From a checkpoint of a small mixture-of-experts model trained on Wikipedia.
Size: 14 layers, width 160, vocabulary 14657, 57.5M parameters.
Training: a variant of Adam for the experts, 509M tokens, 7763 steps.
Below are experts of layer 3 (counted from 0) of a mixture-of-experts language model. Rows are named up (a neuron's input weights, with its number) and show model dimensions 0-159. Each number is 128 + 24 x the weight over its row's rms, rounded and kept within 0 to 255. Numbers have three digits each.
Before each expert's rows: a language model's description of what the expert responds to. This comes from a sample of Wikipedia text that the model never trained on.

# expert 38
Endings of Italian, Spanish and Slavic names and words like ari, ana, ino, ić: Nuvol-ari, Cagli-ari, Olymp-iac-os.
up0:106124130110131107113121106155153109121104126142195125130120090126162150143148129087126103095144109114119140133131134087134124147111162115104158126174154117145129131087138063148143089114136140072077122111110136103142118113124105110084122102122098123135129153114121099156099126106093131118130137153132119140138159138097095137099081102130103158111126114122170136134139130150146164062190128140105162145142130095127139075158096131151101094104141140145129125114093172113100138110139094

# expert 46
Opening pieces of longer words after a space, mostly prefixes like con, al, comp, ab, dep, dis: con-quest, prob-able, dis-ability.
up3:123126155138087147156115101121132136150081111125080163114130117113127109172166128145138122116146137134113108092162119118089149150091110145160170146155140134128127128144131154160103095092104131133109131107130109087124088125110168138131151145152157113127102128111111127157118158123102165131084138140134091129108112148121190095137143161159172101104121143105139130135149145091091202194119110137110109144123152128141148150154171126146091142155107132110142146134121097137110167104102096

# expert 32
Vowel-heavy pieces inside Thai, Indian, Persian and East Asian names and words: ae, ah, oo, ya, as in B-rah-ma.
up0:128139094158145139050150125107121151151120130124150104149184170136096122147118128135116157158131115111153144120152099173124116155147117106110126109140110142167149098076108095142103120124129094128121124155128132109186129115124138149092110067141089141084163114147106162150139100147123133119113131091158144146119109156174127154098149170105131104128153123111084141116158090109127133125175169091139099115110145127150122126157092134098132142125126112143162115107124122079096134117148148

# expert 4
Mid-word fragments like g, z, ew, n, b inside names and words, plus capital W/N starts: ever-g-reen, St-ew-ard, N-ew York.
up0:145127136133095146113119071147144121140134155141129102163139095145104147125065119150090155150082127126131148145144138138125131150140135126090126085153104100159104126154097090127119132122113134112168171143154140077150132104119096125126114114121107134121155146123163110140141132173098139122140172150101157118127099127180151110124160126114129142118135125139118119158152087148154114133133127136142111176128107150190083158132095104152086151200114100097090122102125121081131131106135140

# expert 26
The piece at inside names, mostly Indian or Asian (S-at-yam, Didih-at, Boca R-at-on), plus table pipes and line breaks.
up0:165122148150139141135136144180119124168108146132176104125124137139119187089163155100117097150148142129137135149116150102172096147166139126079132143150115115110086107140132083121108158102120135144141142119125100136075103117121082096156142119171124122077122119098148169084150144119115152124124136126168182120146144134131183109128153099113115138102126105135099106081124112090114109176104108136152153125150105135125132129108122126147144155117118163184100139114151104139152146135116111

# expert 52
Word-final endings such as osed, ected, ired, ended, ained after a stem, as in Cl-osed, er-ected, Ext-ended, St-ained, often in infobox labels.
up0:160162109176121149134115127128129151152093137123117145142143172165095154133129113120112125117135093135105139113172150139133129141121113135083142152119104124128174144135151135152143133121121129132114163091148140119120146129167120086123105100124145102084154142155161130134122131085154124158136109140122125141188113151119111106141137123068151141121102167147204095135116129157124123111141061138177110121097157127102096133141161108132061100148150136108111143109137139119177111177152126

# expert 2
First pieces of split words after articles or to, often verb stems like prom(ised), dec(onstruct), reb(uilding), pen(insula).
up3:146130152115119147152088135175111125203164144077149109147116095145113117133105132139114127125136124123148117095107122109146101095131115081128097139128122108124081113133127149109146129166115135107132157111162142116100110141116137131114171107157164147111107123151098114149133144143145143140125099108053131160126125142150128125147079145108114096107127111105130080135150110156125140121172095068102070125144146127093111140125166117043105163105155141148130134122136150139123134115135118

# expert 7
Music vocabulary in album articles and personnel lists, such as guitar, bass, vocals, album, band, studio, tracks.
up0:161123106122124179133113147088078110155190112100125186129123114129071146095122145130130141111126137163134107142156131139129113148128119157080141122114093140156104110112155146119072140109183115127110151165124107145135083105107100154123100167109140100140111146119112142117091116123146088137165139133073053110140135120137154099086121162142123118129105121121124169111142121131137163138105137104150144133117124139125125132119107143127148160163130110160129159114116103132139160083113090

# expert 58
A lone capital letter beginning a split proper noun or term mid-sentence, such as E-isley, E-aster, C-ell, P-odcast, D-uluth.
up0:121152134118157127161101153142139079126123157164138160158143080111104158136136105125125154132113111104151144111127159183155145137140126165119096119182122128133138125155115133068129100130110098124118126173135141108118140140177160143115140189136103114164166147127111096116086118112140129116161110134107069108138129148122117130193179137109126109127135159093150123100086120133112116100104118141128113129159107143118133169105166147134077105141128086115129168139128141174132137121125105

# expert 3
Capitalized first pieces of proper names such as Mor, Mar, Cal, Ag, plus the minute sign and degree sign in geographic coordinates lines.
up0:155161126106098088096149100146119133115125116123107131125111079145117157160153088104119108111160087117081125141119132153099080104128123173117124153129189138158094117129158105101151130118151115130084144112133157146128140063131120108102117111118133133155117130148105137169147118102160144148127149155142116140119159151120144132102129127168130118142111179120143142085104178106145154100141069109161125130103150127141141140149167158130125129105122142085139140097085124128104145081168104

# expert 36
The piece er ending words like composer, planner, Sumerian, Moser, plus ers, line breaks and possessives his, their, its.
up3:119094201148128140121126108097141116130125095119123149148111140127142100106156111152118117163143087124120137112114118127133135112186166122145123129154111142104130105127138117125164135121115127172129115154171067128173131124146100126076100139139132164091136117139117144136136170128099151131132145142072114113183175128143127114112184179112106158108144138129132104142163128124059123153147100119102152101125149146083103159123115131143109125140159103090105113076119112100136123141117120

# expert 57
Colons, semicolons, dashes and bars in lists and headings, especially after years or labels, e.g. 1999:, Winter:, Second:.
up0:119143138116135102122084121129121120158116090163171076161133148127113142111136146127127119082140162144120129110088138144131166134137133156111146144124177145101151129147096141115141156114132174206146152127102131107101202094131134188126126124102114107121140129118164093131117118113117127078104113117165122110138137092132155155094119103138072123145138101144128145144113127113136099145153179163109111075132139153117104128115136113136118106107120098100134119135131078131104104171146143

# expert 37
Forms of be right after a noun-phrase subject, such as was, is, were, are, often beginning passive clauses like "was marked".
up0:164138177132067108141167099114134138173117151113161119109132137153148170150140112155120091103205112116120107130123138107148113126155116171113125151129133134126097145140103040156131094097158149138148122142152121127058113115144118128174130134127142153152121143143143163094128144089150146097121096131135171121109095141140124127107127123106120094131132140122146128112138093118136102132125109124154134166146131151105127133156156188136117176158144163131142138149121160166118131137121141

# expert 1
Possessive 's or bare apostrophe after names, institutions and nouns, such as Woman's, Terry's, NATO's; also some "and the", "their".
up6:095132131104102093089102165094093162151128142127114133118105155141168152099141131095130108120145156111117103138099106194161137104134115140118108154140126170146165089146140150114140121088160120134106099135140117154161140138134106131099171112106092122132125123108136147151119176105116134133123127122107143189109112210136121124113118140089108153145105113119076159139124136090122117145115081137137120104133139126155129157144140163131154143165141131168107131127083071141102157126128151

# expert 25
Sports vocabulary in match reports and results tables, such as team, season, score, Cup, tournament, player, win.
up0:138142110157110164152145134131131122087150089137131108124121108148202092131134146131082114127119117139094169122174163127158137156137141160141138131113152148188105139117138122114139161114155147183117108118119122144127101114138135104142162170121104128162169151133098124137116120124123169149156128167083093106128115127109176109141144163100145149124140133086109130115079161103151135112112095095173142117149132128138126134151098145103131161153162134139083094115156131171101134106144096

# expert 31
Past participles and adjectives right after was/were/has, such as made, released, published, launched, only, no, often followed by by.
up0:074136131141074100100126119094136127080158120131114097145097100187094117121110123056135134103106130122120162129124119127151132092113120131161126136112128143119111123091153145124140137133170138113145106100110126124113136110109111134118161111124113114086113119175099128117116089085118099115124127105137088134111107150156084121174188140108169130144120083128118127152174151116133171130139148133077111143142144134165170094144140096110132124133129117151132128144130123136130090163139191

# expert 6
Short common words that work as noun or verb, such as show, run, break, block, round, play, often followed by -ed, -s or -ing.
up0:135172169088196177176166134119128128148111133118120136176129138140115149106129112130106101129114123133133115110086137114110116130133107085097138099119132161139154148201164151155124120171135132158117159088117111097143121131111105135129133111116101138130100141103118094141143142095120132099144148133128130163160127148116083097161138148102170143120130107107167130156084112138106083083126126090171148096141119106124149110098135133105108094130126100134122128155112158101147132083103149

# expert 23
Word-final plural or Latin-like suffixes split off a stem, chiefly es, ers, ors, um, in words like Andes, athletes, tribes.
up2:143149125167162111090119145136092155161133141173109172148159140126140100130155157098124133123138117096119160109160132106153130138135108112143142077092095138159153099104097110153121119119085149171154127105123152126137126077139140148173079096124147132153137070113115123117121117129120106152154112166188137148135094110120106163112135140167102120133142188179073132108122116135154148135121128098130156106133127141110145148141130119138182144141137181121139124099120132120120147111098116

# expert 51
Stems of European country and nationality names like Ital, Roman, Poland, Croat, Palest, plus Polish/Romanian diacritics; some other proper-name pieces.
up2:128121092130106127064135127132168099121120087118129108168130105144119120118145107150161114125133106112103148139135147144103121144111149170109072122107100126124116107107121162083115133124125163159182106120084087124140096136144100112156116088121132174118138117115102164158082137125139105178157131172159111148167102139138146130100161131136154122122135112123101143107144170165130109126124132121135141124094132162125151151119104139116132145082164191165165137179149125116147138163123154

# expert 24
Vowel or short vowel-led pieces such as e, i, o, ib, ol inside uncommon or foreign names, like Ajibade, Ojibwe, Universiade, Leuven.
up0:082113107155150128138124106117084092129173105101113152164149088123182115109087072149121154127180133131122124140159116104122094133097127139117166128143142143107123130159173107147130105118118134125149127109168106115174104162134052124134095142173126129113137103126133114139132138128148145144094136168114130128098170085084175125128144107113156158151111150128155135137135122146164100149145144109130188134117105132134115141082122133157111130134155114144097127126139102099143139138114172

# expert 39
Adjectives, adverbs and participles after is/was/are in descriptive prose, such as known, used, commonly, usually, popular, located.
up2:112111161136144177137119166067121104090098145129199157090167128115133111165168109121131087118162088123105119114132124133166133147108165157158057138102126074119106099138110114161122159128128109099125097144152106118115118144150125146120136107133079147124129127116162151126090106107125115149152141116160160130101113121098145110107134131142154138105171144102155154149106142120111106124137113152127125093098111153116136120153150153107137150117125118112179173125112074152132147132123119

# expert 45
Capitalized words or word starts opening a sentence, line or title, mainly In, On, At, As, St, e.g. In November, Inside Games.
up3:083128122162124146116125129107146119149134129155122136115115129100139101108061091154125094131134127110104120157159114145108120134090091103115100091137145146149088099119154118131115150103130104150136106139120121131177164143128147139129103138096147139151107145123161135168147093139126135123124154168170120103146153101107128110111151098144108096149147153168146122158167184078127114117074146133137146092133100130158160072121172125150124071152171152103107139151108108141119118126160101

# expert 61
A single lowercase first letter of a split word after a comma, and, of or the, such as c(andidate), f(erret), s(ue).
up0:133145104133103121146102134141167126167139123145122130114142162170107093136105169166132147128102125135122091113133137101165157129102097125132097120182148164165088103150106155134151114116148127149132141119157129106120119135144100124101128156089108135136189123114155139120095128175115134132153158112119160125126117104160167164138121136109155146136110106134106107123075121139126089129108133130104156124111087141131140138116108157062065108147156147175142119127102105077085177112122109

# expert 18
Nationality, race and color adjectives such as American, Black, white, Indian, British, and color words in compounds like blacklist, blackouts, out of the blue.
up8:097175113146109133141125115122107119155104147164157109103159143163132141132151141094125125097119156114117143120132164117130157128115094183162124139154148119120106066093137112119105158141166133128137128116132109126129128155149175164079126100091130108127144153099125119096105105123129102094127137144138117129122142155054182124138124090105131120078114139116126121088137113133159118126124164102172130098119157149137081135155141132141069121069158148120132158103167150111124133101124112

# expert 35
Middle syllable pieces inside proper names and words, especially ter, te, ce, as in Patterson, Monterrey, latte, Guterman.
up0:141134112149120145127142156144136110114116105091163133143099142155116154157111101096125186140096095086080163110118135142138162139119104126139117128131071149090104154123104129121121148139116122164110137160130151149153168095123130150156113104116127132132123128156143132096134135090140119135136169193106128168085164127091103158094122159153166128113116150124119155165168156088152162135113180099158124174137132126120108148129118111069143140126117152170135135143144149133088140111143108

# expert 14
Short consonant word pieces inside names and foreign words, especially Slavic or Dutch: Zver(ev), Hertz(og), Amyg(d)ala, Boy(d).
up6:112143152088121150186140093096082099096160137127119110124121110164126141125112128129128149144110134089132074086139106108141136134139090129086095124118171142101155127146088151136141102151155076122106159133108128113144137126113143094090131127089133107127140113156142086077145087130111136127125117151123102177101169134165126131101127109147098113124096166118116136170141151132113112131206135142141142111152140168124118132114141104126159146121136131106147117144140115097085134154088170

# expert 5
Common words usable as noun or verb, often as word starts, like form, out, found, work, design, develop, built.
up0:146118099108104114089142140133137130155129129086120144143115101147147154125117098086143093090081136126155132144161091104136107136102122145089090127084118108133150098144157089132151073083115111110090159102143172144116099131113111096131161148153127115141176134099102127133095136142095125135130107112081095137074159140155100094131129113116109150136121106114127131132116124176067130146137114156136102142145113128115141119149112144107127116115128079125126163070123094156091154113147150

# expert 8
Time and circumstance prepositions opening a phrase, often sentence-initial: during, after the, before, In the, until, throughout the.
up2:136116137110168138150133145176057111172124071101144121152155110164107197169083147102135101125092092114154139143104145097096138126117161163071104136137129117136075130155132145127152128117145143127128148143108104101132122133132124118111153125159129136181146103118131168094135167119143120102164164103101095129119128150108141179143127124131135118110149109128132134116141178107107151161140143133113184148130139130104124107097095127107087128093134148123121151105151139126114127122127095

# expert 54
Middle pieces with doubled or clustered consonants inside names and words, such as ud in Judith, edd in Azeddine, enn in Jennifer, ott, ae.
up0:130111101142141127112116175162074116147138102157159168152105136131138164105109099131136112096111110111157111111183126150134122138134154132113119136116122161130147117134102110127084126123103128130080116145144117118121134108135122130102138110137148127124184194123114125127119132154148071130136138164110126098150141143107133120147099155127072173072134179087127118104123164113138084132151169119111155104118123122114063158133091150142143129107168155136170113140123106174107161123128122

# expert 40
The leading 1 or 2 of a four-digit year split from its rest, as in 1|993, 1|958, after "in", dates or dashes.
up3:168102108134138130115148119106147090174100131136153113106142119101103116090145110107082126141119143136095169141166121146132169096122137115129149137133111115148142134121176089165127134162146117137111196124107136103110140124144108108120168142108120086143137133126063102096145147083070097111143153115114198109134100163140093118154111142109135124117142150154125170115132124126125141157122118102140102143140108116115151160146150137100159128110136099099123126135201127120123155147098158

# expert 60
Single capital letters starting a name, such as the M in Chiang Mai, S, H, or in S, plus lone digits and units in tables.
up6:153088114147109125135121122165198141133114146151124140099183118128156109111123144087133147140124092060124132110125129128142143159147107140159189124137147112105128101089116129149114080085108147144109137110103143129126160141149143104157138142126085121099115164119123136116125136144124145084141136146128139118125123124127102125158164122173138166109106107110134139093082094140128135154099114122153138128152092134137172173085147131109103152119125172159153132120118104108151062129118179

# expert 59
A lone capital letter starting a word or name, such as M, N, A, R, which the following pieces complete, as in Moya, MA, Mihai.
up0:167126094136130152094116116095123180122110131135143130130134130122161135133150121090121110115119120165126151088143121136105108106109177146093114130156171122105105128143152131089105176148135105110115136117099144124131089126106143113114151133086140136115183124128129112146110113128125112119188166105119185098147111187112171123119129134069139121163123156163129188092117110138102112140142133141156179133110152153119128129135110163175107070110146113134145113119142120129161169112128139